Weights of a small mixture-of-experts language model, trained from scratch on English Wikipedia.
Size: 14 layers, width 128, vocabulary 4096.
Below are experts of layer 5 (counted from 0) of a mixture-of-experts language model. Rows are named router (the router's row for the expert), up (a neuron's input weights, with its number), down (a neuron's output weights, with its number) and show model dimensions 0-127. Each number is 500 + 25 x the weight over its row's rms, rounded and kept within 0 to 999. Numbers have three digits each.
After each expert's rows: a language model's description of what the expert responds to. This comes from a sample of Wikipedia text that the model never trained on.

# expert 53
router:514504495478449520450524480488517482469504539480541523504504461523491468464475528519553502474486519510506511508479497485505512495440520509470458494546534507502469509474484507509540512508489507511461523510450521481507505445474485528490492473477509484483547501484540518448546521459523470479460500485494505530511501528469528515525509467525514506522513523526525497498498495523534509512446
up1:492484490495493506507502466487545518513467488500482533496517520522514495476480520508506494502506492514482492482510490523490536507486478458525518459511541432503514473523516514504534475512504477494518464499464533499505478537440483491528512500484531467566506505534480484469509462487522539492445475533505505498544504470468496543485535462482482504472488506460533460547513495478462507548469
down1:510514460452505500470539469463560538542471512531497486526491522519506512516537524488455494456485518474525545519474521488535469524514514511485488498501506507518526479517525490464498554498477506507495438468545500518518471530495504475516505536508486491477530494512481506506509516460500532502433524484527477533530530514490523504516509485506477511508484532512463490457545510541493497490514
up2:482517454480486470515479495464476518494509471523484495520519436486514468524500493495524469497470476478479498517491466513454494558544451463520470522475509486500495468479544514498485488504519545513488492507486516532520484565544469510494482464541505517526517465509531475521541486526525496491487505524519514496496486519505499507506520457519522497480516489487525514486437502507506537484432
down2:453527489505487475493464500484454452480515517488454515524472508533470530542515499539488558476484498520501511509549478510492522469510518465515546506475516528475511502487531525472476474501510460508483497517526469469516503527459491504500508511485482503502455492497532513508471434492525524514512538523447500501532491483464489446456540518508489480528531509500479508513482476513499487485544
What it handles: The letter j and pieces like ik, ak, ec, š, ć inside Slavic, Indian or Nordic names, such as Stranje, Gujarat, Thessaloniki, Benjamin.

# expert 15
router:517511516503515501554476510503545490518513471484511492484524505477491525560510469463514537506479522542488520487474526481527549539498503492530504487493534503520470525475508551515479458475456527501493487484492504496518444479478506528472502492464470478425503524497497518551490465462491465511516498468499498516468493482532435526512524490495508473479495496480512507526516515543488517518469
up0:515491489514463466514484506486533546511497527481514535506480505496529471504463495476448492504483546470521503496503551529460510497488515476475504495512537507541507473504500497466498509522488527466456484454520502513492454526506487497461484524499472499497517510463531445507456495542517470515492528469509487498499490480537497478448525471483539523500456458501524442548485526487516510515476
down0:525473485497474510484485468524502488493483492498524469524460526497499490502473457502571507512512479485462507504486489506506481522500558496537527528472514548466463514494497547530464496497488504515507490513506485480501512500576508503524520498496538481502525465532514461506508526471468485507515523494506474556496435509472515488531503523500503522517520490528513529547490486577473516516481
up1:490496473542482482474496531497478504524521475522505457474519517488557556508490431557486464461514518502487510494490515511506499523498516500451508492532472502518464518516524524509534524444480522499497508519469477499480531514487493522499529498467507491440498478527467528473489472527509503496520491541510556468502510467529518485488513498514476479520522551497495451494459464496502518486477
down1:530525507452520497492498437495485432523478491517503495532509508502516486470530446524491524534545502473519512467490485449528460477497473448499463506491509540491522514556500522512464499492499492478483481516479508489488516544485541480502507471489514487520452540506483478445511468514497493481488490503503510450479493489475533528518477492501485506507491526513517508493510509561555512517498
What it handles: Stems opening longer Latinate words, as in Pre-vi-ous, Represent-ative, Pre-fec-ture, educ-, particip-, plus United before States.

# expert 6
router:520483517504541510511473503534476490499503447468475496487513507491521511536503500480502499467500500516463479530474495523476515505527464537502495491484480502561473503546499483521550473449496480474462472507534460478507530520490480464447442509497494524485520518493517487500528495498525531512472544545483476523483467484528485496511539473468461517559518552492474497521497469501521496496490
up0:501520525513475495498483514524507464495518482476511479487547532493526470504492488451515516541490513475518489518516466493521494497507496521505546494490524506460475476503508516565503487463504496542484490469555410483485518524520470516494509485478488509457477551475528539539496501520505506507496533488491487480513490513520459515491517470467487484464504522514530525434463546495470502496489
down0:498442517496499523532500535465492504480483505490535485537485509499515526485501530563500480487522519475517526479504499520462488494531460507505495499529519491494517487485475521454560513492468513522478502537504476494458515462470507519509476501464482478493496448465449517508522502485482464477465467538502545466523521465490554482498500477504472515482464485458499454499545500483473479514514
up1:487534466540490514483520527493450504504502448521516508535500520470511503520474517471517474518512501528472486499514481460456503528521492480512495541517489509459531525526496481498464459465578504507512520478517513518528524522518507520464477534531478502494470516492550537472457461521455490512534505519498520504463500508544494479507509470439487491493482525502504469488507532515474488464491
down1:502504461527507500512490530537486477470509499504503545475536490522478488542488498560527505497476532503489521485470537554542502501497500507525509479509544504546502512451503489508509501507471492513447481546482501493539484519489462485534528455509533508507516461478468527538506526504509561506503474464537481516517491527451477492513550516548502512532483482486489504473476485496521476483497
What it handles: Word-internal pieces like on, di, tic, en, ore inside longer words and names, as in abandonment, Orono, Presidio, participating, honour.

# expert 20
router:465499524512512509528483496473497527504512462508490549515492517512481513494478521529503461528507544481519478487488462466509486492492496454477530518473495529484545519499537489490567500484466499543470447475478518483476507548523457490444556513494539534478488515502482453503535504527475531495511551504483500535508542482473493503498496482529533505487491509479488495503473490481448509519482
up0:464515493503486497502523516488496479485511471477477521536483514530542500474497513466505514511471487526502484483539532565488512499503523513481527542476530478486493469524549447442509479457517539506446534558502492541493515476482487481487486516534470512511514484504485493474487487465491433520539507506527500520539508517474517483502525508555513492467479469510478524482477482511517473492518
down0:477502516527535529488464500467492537506473502514486461523532487468492509497499472507463518541451466481504495509504515482499503502503498496492510516521512544509508509504479492501501483516502504483560459532522510479494498563497463475488513493488512508482556516522531494443528510474495505513529510465519510475520467484497450489497434542473521468476490479511545441532494455454472478508492
up1:513478478508530459550466507501483554493496519532542507516468516438475488507530500494520443485500481517517530532476495491495550519486486497500492525543474476466479495485455531511474488485493468460506531474497479494443473539507480484513534496478507482540496476507505464506477515491477493511539500529504459497511511490532556504486462481497505515561502497522503461499508495480521532505463
down1:495506544516508506475534462497548484518465497464478479533514488514492489486528537519519530548494524533506495490544526541494480476451466538532528492513476525476536491478493481521497520510508481498475477523480544485512486496458477489488484483526519504503464460463494535514500476515520540550519497469474532463530456471516478480495533496496482517501509530480532500539493494464531463497547
What it handles: Prepositions, auxiliaries and connectives following a verb or clause, such as as, with, for, had, by, since, did.

# expert 27
router:514490478474506544459455471473484508548537447525490512484522498523492476498478492480499490442496511502454499508491520499502493466475503459516466471475536548483504468455519469502465487506515502560507538459537491510453491484488543549497479484490507501517532483491501501554525508526516525478533494481510514487490495529527491542518532499548537478483475496497512498506519504541493504480498
up8:498526496564531531479549537503488493480463485479495501534525495507512499518450536520518482485513478463508494481498531510538513472505514483488509523496517496474507498541480483489487547501494501533457475515515497529492478497480496510484498513537488506507548463534509506497529492484469528502502492526487547490466446561549488536482538471443524509495484510461483543505489529472454476499509
down8:512492558540480502479495476527512534476470501500524503504494508449530493474518457514510498513515554465501488479520468491437474508480460496517504486518529480523489473460463499512478496483426472491506511479510513456482536530463462516500489471489494505530505506484494503496550517493498518501507489497452480545481553513522536497498487531491521507461458533482532485519502467509464492533496
up9:478572479539485460490481474501547479518489483470454502499483510481520498499490540490488511482500490499510449540518449484491507510522502535481552502498527510479526490463527468500516484425489495522495472488506542471500522501500520517473471525465496508515523480522460501525513471523518455513500506444509502522544469499484502504505555491472523482504519556472518532499506480495488494482479
down9:527484479515499505485496514460452495506497512440514505508483483549524491484451460444462512458516534501529530505465505509473519528536522537494512491534501497481541487532486506481470499470533478495539511524471509516507501502478462528497487543416490478498514508515530535500491507518495525495508488514498473526453460470491481517512485525479484505516533476545478507538459502523511500505518
What it handles: Inner pieces like igh, quar, ough in thigh or headquarters, final year digits, commas after dates, and adverbs like later, eventually.

# expert 8
router:490504476498459520507514504502503523536495501489541505504500443503522523545523519510520479457507453495494499490472486474518504492532491501504469530497495537519536466549473527478527496476491512502517487508490506486483460541501532526460500518466537470532525504481517500548518523522438509490519524531536476466498477481489510518431483512499537511463475520509450489502454522474504514453519
up0:519492508487499458487524508512505509502520525516534518546500467498471533493440493534549487499518502486488529465512536501483532458491489507490518518478477519486556444524472500482512487482462499471498507514454494494468510454527487508516534512530474457456508538484489525504517496574536512499486504521487505485546497491437486497513478474521497524479491494523507511450542479479506474511508
down0:523510466484524492503462516508510493518482479500504516511528475531504489514546517494495498522518530536499501491526542520457493482495486519515491501488484510534518501534506449513494463472550435447505505503493539469556452512483464502531501498446509481474553507513510486463504503506480499531529491482486505467534540496505519509505473477520501492419528506522490527506533444491493506489513
up1:489523504450462517470509521481573522533462519487493453502487520456487506478498518487513477486477533518484492507518544479535540510496499479518461510467552483507495501479501513481518509563504528485518518513508495496553485512494521483510493436489495474480537490527484517567517483514495505484462510502466471504507519451502501500493465490503501475475531488508524484513439505497496468481537
down1:491444529510522490486493538471517502519506529527453498466483510513501498538528463494497500558475496543454478512497503512463463514503449505482499491517512473500520519481499548502501456473511518481495439521514513482509475541509536466462514527491524516482537510448475488510500481450469484501489492504496498499537504511533479503500533503531487476456478522519573516495518495488485529469517
What it handles: Number tokens, mostly one or two digits, inside pipe-delimited tables and data lists, such as climate figures, vote counts and coordinates.

# expert 22
router:456475487498477467489540468523493482561513480504497495512469508460513555489492497523473521531477514490521522542505481465502506489490483489522450530528490445501459468487482464500498533553486487494525522499494508482525511475462495515498521532493491474509480519520482504476516480508498515511566523506493497488490504546524521456509519529524478433527480536535503540495511481534506520460483
up0:498534513491486479518485531497488523457510568512506475511520499459459508476493481461488509511503511536544495494525522482504521526513529503494533525531484527461479495470533471517487535533522501488510452510509464518521469511560456496473540448493479478490473494487517472503514526554433464525495510482482468515509506504495503509473520500513519473507511516544500509508515524450509491537467
down0:517494518471496481485533520486512490530487543521486499484526517457515451525533484498513515516455522484490509508542532538479472521481521513513512505542496491493540525475495524507475485469457486499498455476477496529455525468493501493524478489467474500524498522527487487511503506476466502486544482536505517482487411529480501514537528486520459526547464527482525465507543524478502470516479
up1:502528445512492466534537526553485522512507480502541537524494494477516479477477486532507504512536504520501523466447473521466470503511460491526468521499496466507515516510488493523533493488460519520488542539519540526490475536517538495559518438507481481496485493525509486502517525468512495487516473490525474532539530501494484453498494491528503469522472546526494499493535535469514474506503
down1:482493454497454544533505540507511491536499520505463449488477493458526494461497521485504462524507538497460465516478531514535518503507505526533512485551493506541503472539504509526524500526477471486543518509482498490454449533486492465482498454565500493519456530524485498514471512517507523555531519497496535498455471496486521491480465509495488468513515516509477516513514507499514503504517
What it handles: Closing quotation marks, semicolons and closing parentheses that end list items or titles in tables and credits, e.g. "Song"; Name;.

# expert 30
router:522529500492501495526541534541501498515490477520512507478470483551470565478486471491480511469509518479517504468508525514499473481451479483483497489487458541484534522538533495520491504527466489470534507514543496491501478527507484448500547487508531502529441517484514507476502518516522511527530539486502519474470477506503483487509499481509440478487507563511490469512499444533514529482528
up0:492503472515514447512495491530496438486480494500470461516455488507553514444513539541538445477495500530500519486502470543529501534483455531485464481469445493469509512508551507510529466502502554510537533514516447490470489517517516491519507441491506503490472530513543496497505485488493474505479513524501525491523521474496509499494538498496506470520496499473489484460494509504503488512492
down0:502497493456486486520485513502475508470514510478551518494506474472489544527501491482471550552547508517522474497514532492531516475538494466498526511484504479488532466493449499541489538540480521484540508544520525504516469482522512476476502499490461486536481455496488509483537521480531492442501479480515536508464485522469475519511504475501456488484503486534455497502509446489456503508519
up1:523517495509517494518511497549495479488514526431506483524508456508491497470523502529490523502544475492498524509488521436516487513464515469530504490468480462539510483489480508503540515500497494469477486512519533501504444475501511465463561460499487519498489475496452474529504498485443528504515523523521506504556480511509532531511510484507487529454510539464477506470506494481509481468553
down1:507558480486526492494437499508508506540504514478549517515570496487500514465484491552505553464517463499481504502522493516459517560488536512497483472477473480528482501500477475532530490500518491455535483509517513506535513492491480480532466537518461476527535551504477513522468503491477519464497501491529469497489522515524485507539489471487510464495523525530485534493531471480506496505512
What it handles: Verb stems after a subject or comma, such as expl in explained or explaining, described, wrote, suggested, focused, often introducing reported statements.

# expert 7
router:511528505462517534479480512504461460509475501496534519486440542501491518480470523548512488492523482472536500490518517489468470533475491512510526453473502532486525484489537475506498537547522471512539475461543523553509498453483516521487521482517495494517497491468502494501486527536520469451479513459511509543468461517509518455511478523526464523518502504507525461509505489512482474473502
up8:509475457487529506493524509457466509516493498482563517515457487489481451464523537501506510552503572491493482503519505474495506504496474470521534543487499526484494495493539526490510517510488526513462470483515516494501485450500505530461475494456471487478529506499496519525494457514476512528450515549523494560445516508495465481466509504510490527471509509502527465497479522491488483530488
down8:479485519493454514511503521496477528475487510535475499551505484490553498511450527466505473480515496543457524486515517487463496474471489504500485468534484507480473482512430522510512501476528484508561531541473523520523517510493485487545489502486500560485525451508538498510464554501518477548512534492547529504508482486548502496509504530491515487512480479476490483502505500519460504501496
up9:522543521495531511425468547466534477492504521500480489466512520474527469550502538494494497511510500494493521485490475475522509539514538510528504510518541500476492460508497576508492545547494548463508486500508480489526492526485503466487482485523485489478488490502505502498534498478492516469500480492477501531541476516475473498524495465460477547521488510467504503504561546507489510526519
down9:527532503480499524500502505544510451513499462519488469519527468528505486527497516490535528489484479532521464443471547507490484501547517480523521470508466503494476465477501494471486472489525496505465523507513532477501477479520467568484503482473454500492508474502506510530471526507522487514514513543505476510473458535519522462447496500493529509534490488492496480509567475470530498504544
What it handles: Final digit or digit group of a number before a space, in tables, years, counts and measures, such as 8000, 16,927, 500.

# expert 17
router:508487454488451455512508537488469499501505445491490470519494498473469453537505533495518493452502498509486517496506459489547492481515490528563537555499528521499479506487464526540492503532538502490509515515525495474487501471512537518517529451505510530467480496508511517511528455506506559494494478474520476511479512525514486466497474530515480535476491468507521519469474535520474488520528
up0:506512488489492517513516523507498486471476542493528522492472500506524488494471527489463474542482532518550489486497503516529461483513510539520473507484524488515477496495518479518480521494494543470443513495462493490491546552449462476500523551488524494488526505469518492499502468488512457457530493559460508492531490533489491489463501479517503480451493483514470538534497465558507465500517
down0:517544503494512477438484502506511500516505542464524516506550542489528541496481513511450476538490487467536530473509521432454514494505515473494507489501512514499533519496497506465497484467530491547499443507462526499461518461490506500521496531456512510482522499514483497486493502508488530528484522473484503471522493532500509535510518475483525492485468536520499501521550505547523468447498
up1:499547498494513477518501515519519470482473513498557523513535497519477514509501459513493470513448522467506544516454473525529459493487494500549467526466518520496518573455508545516510459504512528520527509484474503490510489539538504502467518513512541532483500501519520477485491512495484497526455506484505476469511490530515490517493426468477488492498526496536522488476471505467524497478473
down1:479482498450481466490500463460516509495513487528500505480505554470487520472524464519560510509520487525559473527546493506503499466486534524486516510513505509501536511452493509541494500499448517485479503489482460485514436496518506498506523501505501496538501487512466488517478463592508460545499497520471525479502512482492489495498523495481510489458500495559475515517473487510510494529484
What it handles: Final words or pieces of proper names for universities, states and places, like States after United, University of Pennsylvania, New Hampshire, Foundation.

# expert 51
router:553523530480509530490521490510478517513482516526503555505433532542448547473492504495519495498536505458556518484490511511507478498478494517486523484510468531499471514487528462473476508533506464486502481469524505523514531455474544549515521494498506466519488491458478518486492523525511494490565520496467484471485465496503495469540492518497481507509505518512486478521514436501501492476523
up1:544484482503475454483496500542490517474501455507558436457543515505481477506529475528485497465501485517520487509488496471523535465519552495528551536464474455464505468488497497467511464466485461513501526502531514492530503528500464550485535506521539524474482480491461492504474514497496494508492514503488529526492520517518480445478510474521489524490505493457506509525485468508508498507489
down1:497462523487514522509529512492457509509499503533484535497483504488566501469495527506465467504534534491524488516493519506480473484452460484503516475508518534488490517547524522453489512534482523461508498479474512494485478446474515506463507453500508481538507547487503543501461480517489548497493508488513498461552493468542519463470512508540524483540494487538527490459459509493494491500504
up2:508454519519456459554491497510540524465487487469468538481542477482496487496457553481455502503486517498490508506507484500489485505515477487527502496487453530503535479502537513528469504505506547513443529527544530476491475500469483495481468516465485485476485528514503510503548501499483525491515534464467504520510496474502471481491528538502476480473524520508523553458513516559506518499522
down2:460501512498499423546467541510519510466499525495468526504464518493527499488513554478505513472479459471486497487499513552529488540458531509498500441474530519532446547531478519476500505513523522501501490500499512475521490452490517497512477499490459488548482522522526473485497463465531525513481499478506507523483492517503464484504509509511507531483460479520502515500497554495484532523520
What it handles: Ends of nouns for people (teacher, soldiers, students, Duke), who and he, and commas in lists or before clauses.

# expert 63
router:501464487514494509495511515461490472481484513505494467454516497515498507497521492479484497457484486515456513516501529519480521527497491552569532519484529496497506485475462466524488468516526518524491528527470532481522522526515482512529519476540492457461477494500493512497470487518527512474459503454506523516493471474437535481467544510518488552517502506524539522478497532470476436489492
up0:470483499497484489535471509469508489561496543492493493483491510483492500512493493480493522549500518518536471523521504476503506532544498497496556493457510551485457511501460494455440505504488487504462486536486482468524464514499487450471479508521533512517512472480529517455501540524519492526502490521490467530472559554486492487491490481474502498517499517482516509467513518508515550502449
down0:419497497489501469474501494476479536503497492499528493505534470479528465524507531529507462452504550493480517501527511499521515513507497509549533463494529497533523477495540530472521505453477433464492495522489493501492529475525530507498564481516499495490519516488478590530512474493473510493503533529534492526498466507484500475455514505498483483513491503492514522493510513486469503521504
up1:512499489521514480508482491432457468457533495428496528491490492472488499559478495498497519530532542505553491503511524503487505526512520511466532515511501509514535505474515488483497462477485501493516554478480534521527558481514503499490519520487487501489524468487498506560539500484494486531499503495492517448501492482468508481446484496519522524458490496503464444475476462488524510517482
down1:499484500512452528441514495514504536478466495511540540502473498492481510534503479478509469452473529465497557496467487458516490538499507482537544496550475492494494483511543499506518484508510484489522505512510502479497471502474478531480461460523500458491513489529510468520499517498496517571555485526496496473533522491518479462490524566501487482501492497452486506460499521490490489489526
What it handles: Single or paired capital letters inside acronyms and codes, such as COVID, DVD, U.S., PFL, country codes like BIH.

# expert 9
router:529471513497492483493463519508491498467545454445511507477499499492502443487509520531495473520539483498481474526538480513488521509485465521482510493521517481445506458560461520521505529507502499529539495496469467491516490482533527475483530474473520530508496501516499497508504534524493517537509484494476495548504492530502500527511467447526515495482461487468470477537509506544425479493512
up1:538482531514482512522503523485466451535461524475502465453527471505480514490513530500521500493477471479490467486534533542550486501499538499490500466485504484495497527520460446527506498494469493559526466508495532479512517490496483486463520486479511456493508498521517502456509448476451461516515510458479459513489479500473515516497469526539532487534494523463486512495519474504531511522525
down1:530493490482515514464493495481550487450501440551506522477491531496464463493490527455496530502529533519498458504478482502526499526541513492493496503558508475509499442528546513475490500528522450498507475501472504516504502491507459483527510508488482496476482473460484485496494498556492495484509517523542531496501444500508529482484470453473452483501504484508478490492484540540495469491516
up2:479476508516447528488488440511515494422548523486470511500508479519504446489520519531559526501530502505487495469493489501496481486492487516484504502451509555490497472520460505519487480485467502466513498479492503523508506519524494502485502492497444517497505507468513464531475517507508508503461548469486536496515468527530516515487486451512492495529489521502472467494462531449471506466544
down2:490506478528522527502507509510497534580478519525526504483498445479464511483458484515481538495486505459526517507545515491498513508503535531530486485539530489478518435480555525493486485507523475499471488487511473495475453478517541495490477447503460465484507473478490533514491492484529459483514484496484498455503519500542482488458485520476479474509479456518494525511484489514484486513459
What it handles: Final pieces of split verbs and nouns like depends, assist, evidence, attempt, comprehend, mostly before of, to, the or on.

# expert 49
router:536487500488513522481492507509485491495550464522512471511526498509505513511472543478514503504483494489504507522563503505484490511549510535497499470499500527448507520476489458538487495487449463499516502491445539512445479539487485459450475505491535529483529460479486549464497460524502491478516480522488482534544532443504506450505486515480524498514500527509479497505488524461506512476484
up1:486465483482467523466496488518494449523500546498504490532468506479449529506521475510516530494472515482507463488517485516512528529446499505498543493463491504509500503535512485485473504495484489469456464492509511507473507520503536482517477521461505525447471479511506490491525476508479499481487553477536469535500534528541483535521526487515501516561469488522497514562471478530503494468548
down1:531538566508484507493470456472519508486486505524539508510526487522539517517489487489541543534523532507535493487509498504486506512506511464515504520507478499502510546488457437540502472476520497512490528453533551479513498495499489545532531490529516462485468521513505513519496516482514510480490457470509501462441511468497487475456473496489454502510498489512523490522520505476523466528547
up2:544525533541508515544505526523510491528488504495526537520513487507526478549521471447477463488492492493542461519500503511471477474498501513535481473486495495434463495510514514508460505507473500529481473477503485484481506504487498502487516560524564514521529478488508509513517519514472486493518512471535531470540440492503514485456501465491484491502500479478523525504529459437498512517528
down2:476524524472491461476509522477514494523448494518490517487493520534517509468476504475517457503488562463495508521539495500483548495489482550499515552468476489497491522516508468486467488474531495471462499525480507496468530481513497519501504543528475533457518476509506551541545518499524508500532499523512496494482511460467469481534517514522445503498489502495523520475474533450469499490457
What it handles: Mid-word syllables such as ter, in, over, inter, out, as in letter, Presbyterian, scattered, deinstitutionalisation, overall.

# expert 58
router:471489516492527504541510539491483484464486486511523544530460491484457510523494489500509532506507466520535480494466516520475472473510528542478496500486463485509490514530491488511501498507516543503484445503532505480523530525489520466516497448454524492503525478490483470440485547507480508483559486506503471540544542518505475507508485537522524532526503484483528488467477461474537497480538
up0:518506513503486471515505523534516508474495525513498465498565530535502488517466506514485499516466482467471514517552476511494511512521474543504497525486471501486498507499455493500502513504537476519504488528506481526513544487496549443476508491488461488471450464442544500527494488506500460506489495523489516484531485526548536456495487478501500493501502530455505514471486469521479437543540
down0:531543491524475511429469476506486519520483472489493504505490533488504515475488518533514505510505501489489519485496509523475526502460534501514493484468485483526480545483524514509518504497454516544490545505487522497546497491536476526509491515513510461462473484510504540472531513455478530505530531461482520569493505485555464493506503547531477503540507480549503522512524493529539512463505
up1:518540463503493492523524500476480515482496475488503509462557509476468484484492535526513469533508496528518453517539464530493510514516500505513482501476504545480537530495465467466528493486523506516488471509519513517470515476510515471469475506464500467475539457477534474483483536508519510516466492518532460477512497495483500554529495526554540525479491467546484517476478552518505517477464
down1:491541501573487454504493497492505521510498533502517525507499503550503535489554461462531534474465507514520515504464508511513501491501478485496472525496479511471498489516505513500485501512544484449467535553520544473543524513507487473472466511521500515512518529531514502452510453514478528466473471476508506531490529505495455508485513518506469520501497558506477506486510444505510508455512
What it handles: The word piece "ur" inside words and names, such as Mas-ur-i, Lux-ur-y, dramat-ur-ge, plus the pronoun she.

# expert 29
router:520516480495512496505519475500490507489472519509477471532514484517497526500500479497479514466524465473462513520478472514492545457505480468451512492491546517514476496495501468527525459512480475525476500533540532505497513517503489457530497484454465499468475539500515527563508413448479487495518498474518493503504493532490499512524470521497509498464508515519497571450511491482464517496521
up1:515505454489473492506567538508510541486536514485492489539519474507542500537474451482564474523467471485502508471474479477512518475474493486489515483535518523521530501517513449520523458490529515475470514476500490483533482493493515504480467468490535502489495499501492484516471448516498532529508536477478519506514506473535528491470502519498457512488495493468517536453547450504489495503528
down1:504475496452467486502511479490514473518490531435488506475507459490515507480526498537453524492543526526510475477486509500493467495465484541483544520470537509519506479473514541518463501516461515477497537512454492458496511463520516518498501495547564479519541468510505469510460522496475484514508522517500518514484507532476477474487509519489515455482507472568513511518520520491467484487487
up2:528489500521467523485529494536484498459498507447513508499531475504491577482485494495477513533489482507466526469512483508523538478506495513490487498491495478489510537497466472521524528498474495489481489484488526504478509519483445540488499532427527473516486475495492500517486480523491540493535495468466527498508472531490502475490501469465523494538484467463536518489500567499471513436535
down2:504503455536561538503477486490481526543482525503489501524511461531536509513468479524490497483511508519521508504465489484465504540489462486500530474514515482509482532471504500469499521535486474495492508515451513533479499480505535530524503474519502510530476532438505473528496487529519473529516499482466476485497461537502517543436495460536486468491486491499510437470454523489492512510484
What it handles: Capital letters or first syllables starting a proper name after of or in, like Det(roit), Mer(it), St. George, Mass(achusetts), Febr(uary).

# expert 50
router:537506519474504500488525506526472494522458488515498565520458531541441517464468520516512506492517481461531511515489492547496489539481489517513543493517470507499493534482514473485467522531524488500508504483520502495500524462483540539528517481471514475549481488483486549487503506550521484499557510502465489453462473496511471460526504497480490496540494499494473458539508475512495508476520
up1:470509508522492469457547507526486505472538481520521496537521501506516461490517535501485475477522475514488494475518486491484469574496492451547507544459476504495506438507530469534469440476478536490504453492526464489496507471511530495492499502521512474528493496472522477515541507549480524535505512496491481490508519516487486497506485517485514482525489493465520514504489449440475504500519
down1:531500491529466546522549516496497494515502427541506474479507525483468506470505509459510468518514469477461504532479547542532511504518546484518509489500507542495515518459536488487458556474530510505509534445572484502462525505533517489519516499507472483490487487504488471519473492527506519501490493495469494518524492484515484502530536508501491502487510493515560494496515477490484487548503
up2:511456470516477470488491520506483517535492485500523495429493496539502528541483472439489484473478498493482481498509508506489519520474508505481481481491509467483477487528498509506505516493483510535494522502515459514503519469502482473491504498415489476434475468525473485522503518496489528519520547587523482539514510518496493469478496482483497494469489506442528490457482518510490534478491
down2:505443489530489500534483504480561484519487533522480491451470510520505490538527506461474470515482476534490497502506457490469488482463510504483474517475505482513516527496491479510522490500496494534491530514500502513512566519477490501453550473501503536499532504475512476482519497476468486500473503507555454472521530491458510461467467497492521545516478529481521491493554518472532486497453
What it handles: Word-final noun suffixes completing a word split into pieces, such as -ation, -tion, -ity, -sion, -ism, as in civilization, destruction.

# expert 32
router:517481456484507495525531514482458502477488520519527492499486495456513523509501473507511514490523468509496502466464465503525490455512492545545479492482493561517489480520529514529476539459530527452487517549449478494537519477481502475505462507524511492549498488463483477472480443526526512528510492508520488529478459492510515524480510551475515508472508468522453482464506483519509494490477
up1:501471509541499479472486508448464547519497555524490550499516480527505509543481487509468487507470486525498491510458527501538506505522470506498518489474490530517572473467482481501486490536543505513478533508513510482478490501518504486510498472528526539532517488477532504497482476511512479490489480474509503542475489469508443488514546483537535516498485500499551546434502513488478491515470
down1:510481490466526509508508480530512545506483480542506493474459528468495481502520466456467466467467490513522511490539514514513490465508521506505517548474496517513517534485509509535460453490513479492486519518478520463452506450455483527517515518481456490492487512494497501482465484467514518533498533492471511491514510460472506438498541564521541513551489497498525505525529484470504482486500
up2:519505466500479514524508496510496479501473462509504475516520526469542537483444501480496504527506517487421504462504473555526481495496520527491475467521491512506507515512510536485513481488520519526500519487474501550476478518497478461491518487472492495485504463531549501476500462454502460535541485497516489496516497482458535484502446503520443489534516506543463496517555521496510487498472
down2:484488507508501522445528462510548523525466483495492496511507518473494479503489507477517554496446482487510530497490516498466551500509489514549499488490535506480520464501460501516410513497485486517477496489471508528467505533518523518494498507493491544437532495537532508512473506516507488479484494501525522497544462522522533530508521471470466499494547548505475504486529499470502469531495
What it handles: Capital L opening a capitalized word or name, as in Lodge, Lines, Latin, Langevin, with a few other capital initials.

# expert 41
router:476488520520508517469495512489523472508503536492496548491490494527489495537529559494478523519466492497518532498472547492453485460453493500524489478475530545497482494489520476543470517505492491492474537525464537487516472472519510464503513519497455506539531476459492504484467509479514526556558488497498480475499521531516517521500480513464488514542501517509475511437514472520532485471479
up0:469530481546496463537481508514551479506485513482492484522537475499533496581465482501506530464525463508497508506560477457498508484498512506524491511513489558504500473510488495480490520525492490539504513483505480461494499527497556460492491526471446490507528501492551528474517505546559505510503469442475482512488500465486482543517500514483501471494498489484518514473499502483489503517510
down0:502522478479504479514510497541488473534527484506493522534507492500492530512488466500479519556508504448483532482545493463466463493495539506496534534533515490482506509517555484527535502470469528491555532495462508515480515498488508483490471487482475501539450523478537538498457514480529490497469473514492531518508559492461532510543484491485503477532496526519506471479544504522541490497494
up1:501459536429505506514512558506472498476513500490458501523512506479481500481542533511515519503439467514466480515505496499548523498457513476528475513480515514482534482508464486514523488540497507530497482480546509484485473471484482490503506517543474510497505490518494512549492472503536508543504543507536508519465447511507512515515493455503509451500482520557539476468503505493529505478527
down1:526517499527530537517499493493508541478467506471475481491505521500508459469491508495474517508495512485497514526527540485483496487485437492501470516524514545536476530482511491493502533498479504460515429498517492462515489463523503515494458486486528520487461553508490469499528451516495540486516451498503503500511448549531531546550508501527540498514481494530508484469535523491477480480478
What it handles: Mostly the piece el inside words and names, like herself, Exelon, Jacqueline, Jewel, elongatus, plus a few other short pieces.

# expert 0
router:522494538511489505548503527468545522488477510498507490489476485519482516534479466471508526479471529548493526521480526517456506484512473527493507490470497463485473453506513491492560511466471545439502488521480542501501537486482468503519535526481473471463465482502473488484526504471530541529490473548473502498488504492497520527470509501488458468476484537494497490509541481543521484512478
up0:479527480512467455533489504495504511509486494512501416507517507500504483490495475493515501470486530477528448503495469527487557501523464518535529500493506482516507503487534526564553503529476524524523469456452506500497480491462535505491507485504495526483497456500503495465506502526526465512439508508504496476482531482493539465478517484482519542485482499536460470504539509494465478525498
down0:501482434470510496488547487464504437469485483482490491442466492477514465496501521471518538493487495499512522475508519506470508538483469508536470533495477514504542483557511520465483487517486539510475516539460523533525469461490524495472496516502527484500468545493508469492476520521539500487531509506524490476492516505489432531468468490493521522485488477494517498508546517521485521482482
up1:499517509548456536490496534492476503505525503502515508527482506484491488494490508502500496486494546558465530507526502493491473459501519485518500487488520479472507487441543509534529474523504551501499494520494543519499512498530480488488524537523517485524463480498531469548499517528467482503514546419538527509527521509517509519487513474521506500488496448472478479557492496487532518458457
down1:458513507507505506525458475460508442456476514482506500482526511474452503524501488474506481500515479506537483500525477477487502504499482447505515552521489535505495482486541494516438538544501501505481522499481507470502524492494461486495464482496529494503541510513516519529467454513484449492486536544502494541548528500549503522531477478490518462521520487495491492544466471529481484520496
What it handles: Short word-internal pieces starting with a vowel, mostly id, ill, ist, ond, as in amidst, guided, Vienna, harassment, often in Latin species names.